config.yaml
n_experts: 32
balance_bias: false
norm_eps: 1e-05
init_std_down: 0.00501
Below are experts of layer 4 (counted from 0) of a mixture-of-experts language model. Rows are named router (the router's row for the expert), gate (a neuron's input weights, with its number), up (a neuron's input weights, with its number), down (a neuron's output weights, with its number) and show model dimensions 0-255. Each number is 200 + 40 x the weight over its row's rms, rounded and kept within 0 to 999.
Before each expert's rows: a language model's description of what the expert responds to; "raises" lists some tokens whose logits its average output raises strongly, later layers aside. This comes from a sample of Wikipedia text that the model never trained on.

# expert 4
Description: Name word endings. Final pieces of personal and place names, such as -ford, -ley, -ville, -ton, or first names like Paul and Thomas, often in tables.
raises: "-", "'s", ",", "s"
router,132,273,170,187,191,173,282,216,219,197,185,200,265,181,153,227,157,168,155,223,159,235,230,253,227,238,185,220,155,155,173,149,187,187,166,272,130,209,264,255,213,180,229,160,233,229,237,192,210,146,188,209,214,160,275,254,188,183,203,254,165,172,136,181,158,247,188,212,183,165,263,189,236,166,174,236,229,228,248,236,254,190,175,153,121,206,179,233,233,233,246,217,196,285,120,291,219,247,118,201,212,177,219,177,223,207,259,186,206,176,190,215,219,284,181,201,216,210,129,148,187,184,183,253,193,219,250,239,164,218,190,143,235,243,141,270,226,218,131,189,233,195,214,188,247,198,200,181,220,222,139,203,251,212,164,190,234,237,242,172,161,254,227,157,255,155,183,241,198,216,236,158,226,81,159,162,182,213,159,227,192,120,137,242,226,283,220,142,191,174,209,148,218,222,228,182,140,268,244,243,132,199,144,225,178,161,176,217,164,241,117,214,218,279,167,259,283,136,200,232,158,233,250,185,150,164,218,182,184,224,218,156,256,238,166,158,228,194,142,203,196,198,202,228,180,276,266,165,249,144,244,240,218,217,227,185
gate1,178,131,214,276,136,225,96,166,178,241,190,125,140,128,176,195,230,164,251,241,187,117,186,217,168,229,163,197,219,203,211,232,211,289,221,268,186,221,206,120,157,194,193,175,177,177,272,262,135,219,90,255,204,142,205,259,136,241,197,250,187,210,175,241,210,155,176,152,260,182,262,231,238,189,175,200,222,231,225,231,196,189,193,274,190,271,127,198,153,226,240,153,234,240,218,196,186,81,190,207,211,270,220,231,213,204,202,272,210,218,193,178,199,253,170,170,207,159,255,235,242,191,283,202,204,188,212,222,217,187,158,243,207,202,210,241,198,170,191,198,174,194,198,178,227,177,221,246,190,114,210,201,205,119,186,188,220,202,180,184,221,191,233,152,187,155,164,174,231,100,226,225,137,280,139,142,236,192,232,138,189,200,214,176,202,259,213,232,206,126,252,171,245,225,169,188,176,229,169,218,244,235,276,259,156,176,223,187,176,195,228,136,187,215,167,178,184,178,219,223,148,182,180,294,170,192,152,215,187,150,138,186,244,161,211,190,227,279,178,165,232,171,252,185,210,168,188,216,114,191,85,228,250,173,212,199
up1,173,265,235,159,235,276,155,104,202,222,203,150,187,198,144,163,183,269,214,173,199,142,222,139,151,185,168,202,248,156,209,194,201,244,223,170,251,184,210,173,157,181,247,223,176,217,218,175,157,268,144,247,188,167,251,254,235,177,177,210,252,169,207,198,228,165,118,195,294,250,203,224,148,215,193,226,136,205,262,254,271,240,220,241,147,320,189,197,244,225,228,145,244,276,133,244,181,193,206,242,216,261,243,221,211,201,200,191,204,255,101,182,268,288,138,141,211,130,233,222,160,227,142,220,193,196,252,216,170,200,214,171,201,256,240,252,154,255,229,121,180,230,173,196,204,237,164,261,190,199,175,207,149,163,245,131,183,142,215,193,171,187,191,189,242,194,172,210,254,223,232,193,169,209,110,113,214,206,190,150,220,101,233,105,235,210,175,247,161,225,165,181,279,246,259,219,189,183,150,181,184,185,242,264,195,169,154,201,249,282,207,174,221,195,173,197,182,187,169,224,170,238,220,231,195,129,167,168,196,187,183,211,214,171,166,217,181,230,228,199,217,185,226,156,189,229,158,199,161,169,196,248,237,135,212,134
down1,205,172,180,150,198,183,202,168,156,245,228,174,203,196,244,239,185,222,176,200,219,220,269,240,153,196,299,248,181,240,180,187,175,212,218,114,204,149,185,220,222,163,208,198,229,144,127,212,194,141,240,215,111,243,197,200,79,159,199,58,192,217,213,290,126,218,183,199,198,249,192,148,186,197,185,129,194,168,137,81,206,151,141,169,130,126,199,167,245,141,167,197,179,167,153,184,197,239,181,184,180,162,204,142,138,220,227,232,199,170,129,185,201,175,235,243,199,209,166,171,216,267,258,194,181,275,245,212,163,243,263,196,210,215,222,256,201,190,214,249,230,241,180,188,200,186,203,297,155,224,194,200,280,205,251,227,231,290,150,217,102,162,190,178,201,215,220,240,136,244,202,190,186,225,233,211,167,290,173,265,242,231,213,240,182,171,240,173,142,201,140,219,158,204,196,246,189,255,256,187,202,180,198,221,228,239,234,281,142,142,188,168,187,147,235,195,252,172,172,219,159,205,184,171,173,131,160,208,180,264,172,238,186,174,227,174,192,214,221,188,197,178,187,194,140,257,268,219,156,220,218,183,212,248,157,173

# expert 21
Description: Capital letter pieces. Single capital letters in acronyms, codes and abbreviations, as in PhD, (ETH), GFAP, U.S., and capitals that start a paragraph.
raises: ",", ".", " in", " and", ", and", " ("
router,201,130,217,212,193,212,262,220,234,198,261,149,208,175,193,246,201,194,223,204,199,185,190,201,263,193,241,167,218,314,183,232,198,191,185,212,191,216,208,236,250,154,134,220,215,269,179,169,245,207,130,252,183,171,238,240,144,210,244,141,259,264,204,193,228,219,215,210,209,200,195,235,183,251,146,174,127,181,125,243,212,150,244,214,314,246,153,212,218,204,129,146,251,228,217,239,189,163,200,216,245,103,204,134,218,188,212,222,217,231,219,171,222,157,163,217,194,240,139,237,179,136,235,259,172,234,210,265,170,120,217,115,228,136,247,142,220,119,267,231,194,220,229,197,209,221,153,188,208,219,249,257,192,301,250,154,184,172,198,150,140,223,226,208,122,97,156,248,172,197,228,169,161,218,209,169,160,204,178,216,296,179,214,163,167,235,175,228,159,190,224,209,221,192,232,272,158,140,186,244,232,212,178,233,175,257,189,154,241,231,255,158,251,183,202,140,192,281,279,170,214,182,177,181,146,179,186,236,182,155,214,228,213,125,260,221,217,218,206,265,252,180,173,133,182,167,213,234,198,157,287,215,210,195,211,181
gate1,170,262,289,155,178,122,209,155,156,213,247,238,273,216,194,196,254,223,191,160,207,165,251,165,148,239,202,168,132,152,177,196,204,176,237,225,184,174,187,133,214,225,158,258,157,178,190,209,194,132,146,143,244,186,159,222,199,211,181,199,168,157,194,184,191,150,131,186,177,256,209,144,144,152,185,218,229,189,207,186,226,144,276,152,147,157,206,213,282,172,203,199,214,215,171,303,250,212,170,242,171,255,237,194,268,206,266,173,166,218,150,203,236,224,143,193,168,173,212,172,188,179,213,188,223,210,311,213,199,195,157,260,244,247,255,284,264,240,149,201,192,209,205,181,186,139,131,238,144,230,180,232,242,148,269,199,201,265,194,266,165,195,267,205,218,207,207,178,269,215,188,215,256,149,205,185,231,242,167,158,186,156,212,248,219,248,236,211,249,335,223,245,208,247,132,235,170,258,200,195,206,180,120,159,200,162,249,174,146,196,277,250,161,213,234,209,160,240,184,230,164,291,275,208,188,236,230,153,169,218,213,163,274,239,198,205,165,193,173,195,199,125,186,239,180,258,234,165,178,210,253,219,210,180,236,217
up1,166,218,206,153,178,143,184,250,198,183,138,182,112,173,169,214,172,200,209,211,234,165,195,167,149,189,191,235,190,153,262,186,165,204,216,188,181,145,190,224,125,213,219,171,239,146,235,178,190,199,133,189,170,179,199,206,264,146,121,250,209,177,201,235,280,210,188,203,187,239,174,149,215,199,230,229,253,137,235,222,154,247,158,183,152,230,243,254,210,179,194,264,229,115,247,197,142,233,280,166,217,221,190,280,199,129,266,173,169,177,134,176,189,255,243,206,160,201,232,211,254,167,167,139,261,152,165,245,217,181,155,194,119,164,125,210,218,236,187,199,241,182,204,193,206,212,159,175,256,156,157,191,188,105,116,242,199,231,90,286,227,144,187,233,213,221,163,214,210,141,177,219,234,249,158,259,231,220,243,215,181,151,166,206,186,181,208,150,156,162,123,168,232,203,161,148,161,232,215,215,176,169,157,148,237,166,244,158,171,183,178,243,120,232,177,215,122,146,214,151,199,183,209,207,233,219,227,134,175,191,250,173,135,287,200,125,217,184,175,193,196,263,181,224,165,141,142,152,180,238,202,175,181,124,191,292
down1,215,233,181,197,189,201,262,197,174,208,233,229,150,219,220,195,221,151,127,203,137,217,135,299,223,205,223,186,254,203,275,208,146,247,257,233,228,257,171,213,195,75,198,173,270,245,171,245,179,229,167,242,193,228,158,193,176,225,204,176,237,264,172,220,209,160,196,248,210,215,245,181,200,264,199,152,166,225,193,219,247,202,172,208,231,306,247,202,190,164,169,250,197,174,212,265,141,147,238,210,271,196,160,154,260,198,158,199,234,179,196,180,148,196,254,221,209,234,190,241,163,180,186,141,191,155,218,256,157,154,224,95,190,182,143,110,194,214,231,205,201,305,180,159,230,134,186,192,285,168,226,194,145,208,245,241,138,221,163,127,208,160,200,230,82,176,222,238,211,198,180,192,160,193,247,202,142,198,222,238,305,225,189,184,191,191,134,213,219,143,168,214,196,206,193,198,151,144,131,186,219,156,221,246,241,198,204,189,245,195,140,199,127,200,225,171,217,200,184,216,173,156,183,218,160,226,170,152,302,145,178,164,164,76,198,223,153,230,203,208,241,269,203,160,221,155,146,169,218,227,251,231,189,179,204,175

# expert 17
Description: Early name word pieces. Second pieces of proper names and words right after a capital initial, as in N-antes, V-anya, J-ames, Ar-izona, Pak-istan.
raises: "t", "ed", "on", "s", "-", "ing"
router,175,225,213,213,213,262,206,219,208,233,213,267,202,187,156,217,97,208,215,263,142,241,140,105,307,167,219,202,229,247,186,156,188,163,219,152,205,189,159,275,234,174,223,241,236,235,175,227,155,194,267,236,206,206,143,148,169,182,204,197,236,207,254,158,150,164,201,166,180,155,186,200,202,223,258,209,228,244,200,125,134,101,216,254,179,208,164,170,161,153,229,190,234,255,189,166,237,161,154,227,198,211,219,196,209,286,208,201,243,232,181,167,242,174,151,138,260,184,212,161,134,246,228,149,127,132,144,181,249,229,195,172,255,167,252,220,220,217,244,196,153,216,157,192,144,240,246,173,206,223,210,279,306,236,257,163,253,171,246,185,214,250,165,155,216,230,245,148,218,186,209,237,150,123,204,258,201,215,180,255,186,209,228,227,213,159,249,209,222,171,175,156,157,232,180,202,236,154,175,230,221,170,235,218,200,211,92,243,193,235,213,242,203,134,198,195,257,209,152,135,144,218,203,229,167,249,243,255,207,248,178,214,237,129,197,258,140,153,217,175,211,197,246,205,173,150,212,132,228,197,275,185,194,209,154,102
gate1,188,264,144,207,241,199,222,261,150,240,165,207,175,226,185,183,183,233,200,246,198,252,184,208,178,265,212,240,245,197,196,180,197,172,274,181,176,261,241,181,166,212,231,148,295,209,175,127,265,198,207,294,232,245,219,215,176,141,201,191,131,214,198,189,194,243,206,211,191,226,190,162,252,193,205,205,238,250,211,151,304,149,189,194,202,235,255,223,185,276,192,187,160,225,199,224,181,122,263,221,190,114,165,151,199,202,255,202,198,212,173,230,215,232,188,194,228,211,253,131,232,249,251,149,164,170,293,254,231,198,188,227,207,219,142,258,202,198,134,140,212,191,169,172,201,127,235,188,183,226,187,176,225,202,206,205,189,274,252,278,248,211,242,245,243,186,170,138,173,193,228,259,207,180,223,163,169,156,160,173,190,205,213,172,152,273,198,111,212,72,175,250,169,133,230,233,247,193,181,192,119,236,231,255,171,191,220,279,180,235,262,168,191,216,169,224,244,247,211,196,180,150,142,255,142,188,189,229,263,185,231,84,215,249,178,189,234,177,189,206,252,215,224,195,165,204,201,69,217,185,200,187,278,164,227,181
up1,213,142,240,255,175,222,119,192,247,214,213,124,211,193,220,240,198,249,244,192,230,218,243,202,190,181,207,232,127,204,213,160,122,227,230,178,266,167,224,192,159,164,176,246,180,122,198,248,229,189,199,189,272,154,238,196,206,163,190,238,279,150,244,176,185,158,199,246,233,186,229,275,159,185,172,224,225,180,226,315,205,312,260,183,185,163,143,313,173,215,156,253,241,259,243,189,221,151,153,194,284,206,222,217,157,128,204,247,200,207,173,188,181,187,178,211,198,226,199,229,221,121,186,177,227,207,162,187,257,232,189,170,215,157,208,180,149,171,260,191,186,146,195,220,224,195,135,135,161,154,215,174,185,184,208,181,206,145,154,195,228,179,193,209,242,277,171,188,172,219,230,177,197,180,229,146,147,293,256,199,185,250,105,171,195,271,159,213,176,244,185,134,213,152,180,113,136,227,153,176,239,193,227,204,155,179,182,146,227,195,133,109,139,224,205,155,166,123,234,186,240,180,178,144,265,265,168,154,197,213,172,216,168,234,167,144,201,224,147,184,209,227,236,264,242,243,187,167,172,175,181,282,183,201,153,232
down1,271,162,165,199,228,193,186,170,160,205,268,123,217,186,273,161,189,199,155,198,127,173,203,266,181,243,261,173,229,231,150,249,202,200,241,233,277,244,149,184,217,196,182,228,107,187,163,252,238,127,213,196,151,260,259,162,197,232,161,200,189,186,170,229,120,187,247,222,226,267,213,272,182,143,271,209,208,213,207,149,177,296,272,149,218,240,168,135,196,190,187,263,214,187,215,226,232,189,116,179,216,153,182,213,165,168,197,135,227,270,207,196,232,257,159,190,202,196,289,224,211,207,277,170,206,278,141,264,214,260,132,258,197,161,227,209,189,230,194,179,273,104,217,103,160,265,180,122,242,229,267,180,233,239,207,216,235,166,195,164,197,157,189,216,125,233,154,128,194,196,137,188,174,195,187,211,175,255,155,196,192,249,145,188,154,193,189,143,204,165,211,158,150,200,171,146,221,199,231,164,202,189,215,218,224,159,136,123,210,264,224,241,194,222,234,223,181,195,272,213,271,200,208,185,217,231,199,178,193,193,238,261,230,155,226,96,166,178,189,258,230,245,219,220,220,191,252,180,209,221,195,208,221,185,212,188

# expert 19
Description: Inner word syllables. Middle syllables of longer words and names like -ter, -ell, -in, -os, as in Chap-ter, rep-ell-ed, elect-ron.
raises: "ing", "as", "en", "ash", "ers", ","
router,139,161,147,156,219,217,224,232,122,223,211,187,232,205,231,208,224,222,165,145,211,224,209,165,204,138,157,226,149,144,218,148,292,219,156,135,194,102,177,206,171,206,239,201,212,184,206,186,196,205,160,181,255,128,208,236,189,137,176,116,209,124,181,214,215,150,191,240,195,242,183,144,163,173,196,217,161,133,203,177,267,211,201,190,114,204,282,182,158,164,228,195,158,124,103,232,225,159,190,167,193,232,274,158,189,188,218,257,201,180,170,216,190,189,159,264,162,280,202,184,179,268,144,269,249,197,229,208,230,199,251,241,124,239,185,217,196,208,203,223,197,192,184,235,229,253,151,257,175,272,164,263,199,176,180,197,275,182,216,169,202,197,185,209,207,186,158,122,176,182,169,226,183,257,192,202,216,144,222,301,239,195,245,228,235,218,183,121,169,230,218,131,276,185,155,208,205,226,195,172,173,233,189,184,232,142,256,185,159,223,235,208,168,129,191,188,166,260,147,296,261,181,224,235,126,161,207,169,204,149,206,186,240,220,130,202,223,246,173,121,220,201,184,184,241,160,255,228,158,209,266,267,213,250,178,113
gate0,175,240,252,158,210,275,209,262,268,210,209,182,214,152,177,232,175,174,237,269,222,202,228,312,157,207,230,207,144,179,249,200,236,152,191,130,202,196,179,234,250,211,234,164,230,152,239,186,195,145,209,172,245,207,163,228,245,215,198,204,181,191,216,182,238,124,201,173,236,228,205,224,151,123,166,162,262,194,224,256,237,196,236,170,225,183,264,148,138,174,168,176,204,185,274,186,169,223,176,157,166,212,259,174,205,205,159,80,191,225,208,197,158,279,211,224,187,142,192,269,156,204,220,259,199,205,173,212,192,230,209,202,228,242,236,242,204,222,175,183,225,217,135,252,222,210,197,221,258,268,83,241,163,264,222,206,253,159,193,146,176,170,167,132,245,201,261,108,170,263,218,235,233,139,158,271,221,208,166,227,186,224,183,271,246,268,173,120,216,213,290,177,203,108,204,217,194,183,209,210,167,173,160,228,189,189,158,224,209,290,126,229,233,177,221,209,215,181,200,186,265,196,243,207,203,253,130,239,254,119,211,145,198,219,197,196,231,225,182,206,223,267,188,231,182,247,177,175,167,155,149,229,215,189,293,127
up0,134,173,141,154,228,143,199,244,246,161,186,211,147,154,128,224,156,99,231,219,126,157,190,210,185,241,192,169,196,161,191,263,168,238,224,218,233,160,237,277,215,258,229,245,218,192,162,205,153,210,187,213,229,250,143,202,189,224,193,249,200,152,204,194,183,181,232,173,150,171,234,228,173,174,220,205,204,173,283,205,219,237,247,96,179,157,249,241,154,172,174,141,126,195,201,175,232,238,176,129,158,207,165,132,184,197,165,179,178,239,167,223,226,194,184,202,236,209,149,155,176,199,226,227,185,90,163,247,162,139,203,192,245,159,150,131,188,281,207,206,187,254,193,156,206,226,197,218,193,202,123,183,207,178,180,227,281,220,138,210,206,254,224,231,197,95,107,258,155,180,200,140,256,123,172,216,224,218,186,191,183,210,181,197,238,211,246,199,176,166,241,154,260,168,211,162,155,241,252,242,204,159,168,199,225,195,219,97,215,205,172,172,209,276,186,199,196,159,240,228,231,227,250,260,177,236,179,208,269,198,177,155,140,221,168,222,139,139,202,176,279,274,177,96,203,257,211,211,158,174,161,232,222,208,167,115
down0,263,195,143,221,256,221,167,142,223,225,179,136,212,195,181,145,241,238,231,172,160,165,201,253,264,301,175,174,222,211,140,140,237,227,202,239,201,182,233,191,229,226,225,187,113,230,205,211,220,224,189,191,166,226,227,278,196,215,162,187,172,105,151,111,259,230,269,155,138,252,195,222,194,177,231,250,240,198,196,249,211,161,222,214,231,166,144,196,202,254,229,193,151,239,265,187,230,245,236,232,188,202,174,155,225,302,200,262,232,169,211,232,159,186,215,159,161,168,231,195,187,162,228,166,213,166,54,246,192,217,146,261,226,164,254,170,125,195,177,219,153,186,242,182,205,213,278,111,187,155,198,167,147,210,187,177,184,168,199,147,224,216,150,207,225,193,167,298,181,206,263,220,222,180,218,218,200,202,208,189,218,184,162,197,203,208,186,172,235,167,207,199,181,244,204,223,166,199,194,168,211,181,244,135,266,277,245,190,238,168,188,199,186,285,272,172,268,182,195,242,256,228,180,145,278,213,227,203,130,226,219,165,278,139,255,240,145,236,261,178,242,229,254,278,219,184,233,205,154,131,243,177,248,255,208,191

# expert 3
Description: Latinate verb prefixes. Word-initial prefix pieces of Latinate verbs and the suffix ed, such as ex, trans, def, det, rec, as in detect, rebuilt.
raises: "it", "ac", "ig", "ot", "its", "o"
router,196,158,144,224,250,180,127,126,183,203,201,212,142,224,203,207,223,172,216,197,204,186,234,184,165,189,155,212,192,262,185,169,216,216,190,223,196,153,163,146,251,276,171,189,135,173,225,224,231,173,174,252,183,203,167,190,196,271,229,303,155,226,228,253,155,211,184,164,235,140,171,250,129,174,206,212,179,275,216,166,214,232,180,173,282,188,209,150,227,184,168,181,266,176,166,217,222,170,208,180,229,289,231,173,212,275,201,233,206,199,218,152,235,249,154,277,211,218,176,202,184,210,191,287,164,191,158,235,206,282,199,189,256,222,238,215,196,219,178,223,193,185,193,237,186,69,141,174,110,114,244,152,165,229,198,202,167,230,191,141,128,199,171,167,117,156,228,140,153,216,160,173,229,200,237,225,215,200,188,158,210,140,153,220,201,179,215,212,228,296,237,211,280,162,233,220,251,213,220,233,166,178,199,169,201,258,204,186,167,135,168,203,316,139,233,257,151,124,178,200,212,263,233,162,207,205,165,205,169,221,231,237,128,207,192,187,139,150,166,186,172,151,213,185,217,239,147,143,208,253,314,199,230,138,142,192
gate0,192,166,236,134,137,263,173,197,192,145,186,132,233,168,189,198,186,118,250,178,198,113,171,255,242,179,227,175,248,178,184,171,242,189,302,162,223,170,248,214,273,226,180,182,123,191,237,171,171,157,208,179,170,208,174,231,143,157,179,243,161,150,229,192,204,196,151,240,257,238,166,235,202,159,115,214,206,170,189,202,130,193,192,155,182,159,194,254,239,177,181,161,189,224,216,152,254,196,138,126,266,203,161,230,160,181,220,259,206,130,197,237,283,224,228,169,228,290,145,81,248,204,181,245,139,204,207,183,143,248,253,197,224,174,228,286,203,218,214,151,179,231,216,199,107,157,255,165,211,231,221,166,273,258,207,174,182,231,223,216,178,236,236,179,209,197,260,201,199,253,172,231,233,214,95,216,219,171,183,211,229,184,156,197,245,234,246,211,238,142,111,194,232,250,200,202,187,138,208,136,206,241,133,216,189,214,145,208,200,150,168,203,143,245,188,197,236,216,212,157,137,175,198,266,159,172,194,161,241,196,173,211,178,188,180,258,249,167,192,181,213,203,184,183,242,244,198,216,304,218,159,267,291,194,158,209
up0,189,228,192,152,195,231,162,219,143,198,185,266,189,194,269,215,183,177,212,189,215,172,258,198,155,238,190,248,153,201,161,157,282,239,98,148,160,145,210,261,174,124,200,205,252,124,258,146,272,192,224,182,255,231,209,145,239,195,257,228,203,276,164,167,231,174,236,194,194,129,255,209,235,219,215,228,221,180,201,183,260,194,245,202,187,204,221,163,222,209,229,189,150,196,178,235,227,223,224,197,229,185,165,210,156,181,188,135,167,304,187,152,153,189,157,187,209,211,159,218,193,203,174,168,233,234,207,159,200,169,160,154,174,238,168,207,226,162,210,227,230,192,248,251,222,277,193,234,149,187,243,256,120,150,247,220,249,160,264,255,252,237,169,256,224,214,173,207,190,123,189,149,222,215,221,186,172,212,148,233,150,246,179,192,146,202,175,207,136,258,260,206,137,213,170,208,177,231,254,289,242,179,218,249,210,217,151,185,283,201,286,188,168,169,142,116,225,250,215,81,250,230,248,117,247,260,230,175,164,174,216,222,216,189,171,229,140,174,211,217,132,223,196,196,169,158,218,200,168,240,212,70,171,203,198,148
down0,192,236,180,128,234,201,266,236,150,306,239,188,153,151,248,163,181,169,201,188,189,217,257,239,230,132,154,231,174,249,168,180,122,206,120,247,210,183,231,228,174,203,210,149,202,203,185,173,236,149,190,180,197,194,275,151,194,201,215,236,145,268,150,255,175,171,119,207,266,179,224,193,169,143,167,143,224,179,143,226,272,207,231,144,181,158,184,241,230,253,206,247,190,183,239,288,176,249,91,241,252,170,212,133,151,190,268,133,187,177,140,124,145,230,173,239,224,121,259,222,173,163,121,245,222,247,222,196,232,171,226,126,153,233,185,174,229,231,197,231,146,167,211,209,221,252,118,214,196,139,186,235,168,212,168,150,150,197,215,225,233,216,231,250,172,224,216,160,189,173,214,201,182,170,177,195,226,184,151,263,161,250,238,209,129,156,170,255,228,216,187,146,200,188,206,187,219,176,205,203,176,203,202,206,298,175,130,216,177,200,210,192,194,194,171,186,230,208,166,117,192,120,212,193,211,135,173,207,208,214,191,139,264,182,231,259,118,177,192,208,195,233,196,196,182,225,245,157,227,147,144,89,161,157,229,200

# expert 2
Description: Mid-word Latinate pieces. Middle and final pieces of Latinate words after con-, trans-, comp-, such as con-vent-ion, cons-ult-ing, fact-ion; also government, Party, election.
raises: "ing", "al", "y", " ", "ed", " and"
router,199,209,177,216,214,200,197,137,196,181,200,218,139,193,199,180,244,123,220,237,164,221,208,224,206,158,155,159,274,211,131,225,235,237,216,239,231,124,142,174,108,239,183,180,218,193,226,205,168,243,158,251,222,223,159,231,274,165,148,231,239,201,207,219,180,200,168,215,220,215,255,198,235,209,242,255,148,210,138,212,208,180,205,209,245,126,228,249,264,263,186,181,164,224,203,218,201,239,199,198,180,191,180,124,245,228,159,221,253,178,256,177,218,211,220,230,205,184,210,208,195,224,176,238,208,176,178,130,204,241,207,233,207,172,281,207,262,214,138,266,254,195,300,144,225,197,228,182,223,181,219,174,190,145,198,165,203,153,198,157,227,217,163,181,176,165,263,156,184,248,179,172,202,187,243,204,200,279,202,249,162,221,169,219,208,211,224,200,195,202,217,210,224,224,220,206,156,144,145,201,240,129,221,114,225,138,268,174,212,165,213,181,148,279,138,284,225,175,165,253,228,336,108,257,245,278,223,156,233,197,168,206,276,259,186,192,199,194,190,187,116,276,205,263,191,160,265,294,151,212,312,196,160,221,259,255
gate0,221,185,167,181,191,253,210,212,242,239,212,203,219,199,240,146,165,157,220,224,199,223,147,232,144,230,164,235,173,234,150,208,234,215,225,216,179,186,156,201,170,262,184,200,139,185,197,149,259,249,181,185,244,135,207,212,195,214,176,183,223,195,207,85,116,215,155,107,187,195,196,278,172,237,109,213,234,204,139,203,177,239,190,164,232,180,224,177,210,219,153,246,239,198,234,165,206,231,169,210,228,192,226,123,216,144,196,284,193,204,201,339,207,197,133,251,203,258,140,262,203,245,180,172,146,165,194,148,148,154,229,209,198,180,228,230,188,177,161,128,189,209,217,175,201,184,181,235,222,220,118,194,233,187,183,185,169,216,145,244,213,194,202,189,176,198,106,177,236,101,180,212,151,200,125,211,231,209,135,238,200,202,116,167,148,190,188,175,226,179,149,231,176,195,211,221,153,200,217,142,162,169,175,253,228,143,197,252,243,203,176,209,188,227,189,119,290,193,205,172,146,225,162,204,244,180,241,134,126,90,193,208,133,231,148,150,302,212,183,158,203,104,181,218,196,148,172,216,219,158,269,162,160,189,153,267
up0,247,213,171,217,143,84,179,174,146,246,189,183,182,172,159,244,180,161,156,197,153,252,204,254,186,258,262,180,219,265,238,250,261,219,130,155,167,217,216,213,187,279,187,177,203,226,207,189,265,196,171,200,253,223,230,187,249,226,222,216,151,194,190,191,190,228,264,206,227,119,217,170,258,192,156,206,258,71,211,254,138,157,181,174,201,209,126,231,193,164,231,198,197,231,209,140,137,172,169,142,134,206,176,214,224,216,198,247,239,187,165,235,178,267,206,195,246,194,205,184,284,257,189,199,222,245,218,150,226,127,212,203,202,196,86,201,116,200,175,196,214,219,142,230,125,165,249,168,146,222,195,204,287,213,200,192,237,232,185,211,142,180,139,237,199,260,186,157,246,146,251,148,271,170,140,193,148,135,248,223,165,229,311,188,236,226,181,174,206,164,181,162,254,203,185,192,265,207,158,210,209,208,154,251,151,219,240,194,142,227,220,186,218,191,246,145,192,168,147,220,179,171,203,221,207,148,138,251,223,254,200,177,208,140,230,172,241,180,183,209,231,150,271,204,258,212,194,146,239,251,254,125,152,196,198,205
down0,174,150,225,200,169,174,174,208,217,220,207,222,117,191,235,217,223,195,237,230,107,152,212,205,198,156,197,222,153,190,156,167,175,221,237,162,183,181,202,283,199,182,268,236,298,198,101,136,216,171,180,221,196,163,274,207,210,248,183,216,155,178,148,195,259,229,235,227,150,245,189,177,153,191,267,239,193,219,254,227,234,170,162,198,161,155,165,236,229,127,120,285,185,214,224,220,219,200,164,246,224,238,258,161,214,245,230,229,129,256,261,226,235,183,269,300,252,182,159,226,211,225,246,219,174,174,218,271,248,196,174,136,167,240,199,213,180,284,231,199,191,235,253,203,189,207,270,205,204,248,255,204,170,191,243,224,236,243,159,203,157,190,259,158,204,198,226,159,196,235,151,185,185,144,180,206,126,203,228,221,200,172,171,235,188,148,161,212,201,160,229,202,242,211,207,208,116,257,144,244,221,150,208,238,170,255,126,87,212,213,181,240,173,187,147,259,186,218,283,227,171,215,136,216,189,209,160,203,162,203,178,300,119,127,211,130,251,212,193,112,177,200,192,207,231,222,180,123,182,234,197,222,198,222,121,199